Experts of a small language model: 7535 steps.
Below are experts of layer 2 (counted from 0) of a mixture-of-experts language model. Rows are named router (the router's row for the expert) and show model dimensions 0-95. Each number is 500 + 40 x the weight over its row's rms, rounded and kept within 0 to 999. Numbers have three digits each.
After each expert's rows: "comes before" lists some tokens at least twice as common just after its tokens as in all text. This comes from a sample of Wikipedia text that the model never trained on. Tokens count by the router's weight.

# expert 12
router:510522433533511492545467456493541511549451512474460486545434496495540504452511567515505491521474460535509533551504499445478500587586485471510513445529476471487513456497466551496491495471515514512511526492536596530462512513467481502474420382491502489514557446567501443598496504436510497612
comes before: " ", " —", " \"", " −", " S", " N"

# expert 6
router:562493472541504458408571490449525492515469582540431506549441482482476527479500535525481484436472461521559459496511516396513467472563496500538504482487502433451543523492558512568444507505575474515572539514437496543460572506536459536477508469471508489523490444474506450545526489487565521565
comes before: ",", " of", ".", " and", " in", " to"

# expert 30
router:537494449563524422477521481459507531517526488495505542458457514530519513431564535503475486507491496551582501509537509478478497513550460484546539470493453490389490529488492580559531475434529451438513564471460508486517500498474568445503492527504500433486575498471525545545552462418502562595
comes before: " |", "}", ".", " |\n", "\\", "00"

# expert 11
router:595476455498528490485439479475460518534414600543476476462461478504473467435481533521500439503495447549531550429538419443532535551500497523486477507545482503471535521491544446528566455530425492483460538510535520498479544503544486561474524490555479533519558480544414468575501498442506483493
comes before: " to", " by", " the", " in", " with", " for"

# expert 8
router:547538468516515492567580493445477545471469524543454442494491490500564463473500454478495470500499475569531499567539518445499523457510479480411483447492560452464544492457540531478471431532530519518513584481535484517456550471565536502521543458462526503508522529488528461554461477483445563631
comes before: " The", " In", " He", " It", " This", " She"

# expert 20
router:567536478538497466476523448456483453584447500523461451542410540511567503432439496491453458504475522532589543476525479427476468500477476581467498443545514500409533478487540571556533500521429443480484530506534577507461537522550518497513518417483511473490507482533461489539493505511500505526
comes before: " the", " a", " his", " an", " which", " their"

# expert 0
router:503508554547543477510504519443528433530526559514496498470415479468446476496410524488451480420413511507596460509540485455519517476528449568467478473520522496473484497512544537567537539551517462492531516511544495443500537529480539495485522466516454502564472446520456450595502461496443531585
comes before: " of", ",", " in", ".", ":", ".\n\n"

# expert 28
router:463550542514560437459465530503487434603513549484474457560408519526487466428469488485473482389457525489499577524503475537498475488506451530421447482538480504510519477489496559532479471490480486483521566485483497506566510472533511470505498426462511561541476441500512456543563458496587525513
comes before: " of", ",", " States", "\n", " York", " ("

# expert 15
router:545559540511603493493461413468507489580468497529468520519411485546521525513508545453469488455446498435495513477505495428523545476523519490526527446490576502473558518467498546590512466449530456438486557505443502558512518481549503481543486512488473490463552481512441454517558443467556545551
comes before: "-", " ", "|", "   ", " List", " Total"

# expert 4
router:583507549495517492521498434448512525549484518561445545524462486537547454461472521495424494500477533538486478516532498472540501471558451506530511464497530496531508461463500473488482568430544419529483532510482550560456552484460506480482495401474440513470507473483447436556478392443472556573
comes before: "|", "==", "===", "The", "In", "="

# expert 9
router:515560457518557475584483476470569509492483498472439494473450500525564516412533588467462459488455565598574452503524460459484510528515475478499481469484548484463515453455510564553476461489467482445540487520548455481483533520551495501490425457438519497522455460543544446550437494486464522513
comes before: " ", "20", "19", "1", "0", "2"

# expert 31
router:517548519489520495554528376437507465581427518521464547531446500535478457468479516502438504437468510550469477491482546385544560463545492488514525512520502425457517443544518522477559553483516498524446529536531488532418499507544467557527528470513474478516518543534547479521481492440535443527
comes before: ",", " of", " and", ".", " in", " ("

# expert 2
router:572473543543549466490465423457459501492461505539429495484375463503552497485512520472475469478490497522531542545531485469492505562488463541437493474526520499406547480554491562572521522442494511515548584494522491513507512512489520423506434440486499468540506536563547454549488497452501531581
comes before: "20", "19", "1", "0", "2", "3"

# expert 10
router:524545514547523468534448508515452503490468500568496518472418548537484423458443486461505503462505515526545507532492432450453491585535462530428451449528512474513507486581503502503483464522473481451554561466457489474520538507497560484494438493513461502472534439508512445532607475422567501576
comes before: " |", "–", ".", ",", ")", "′"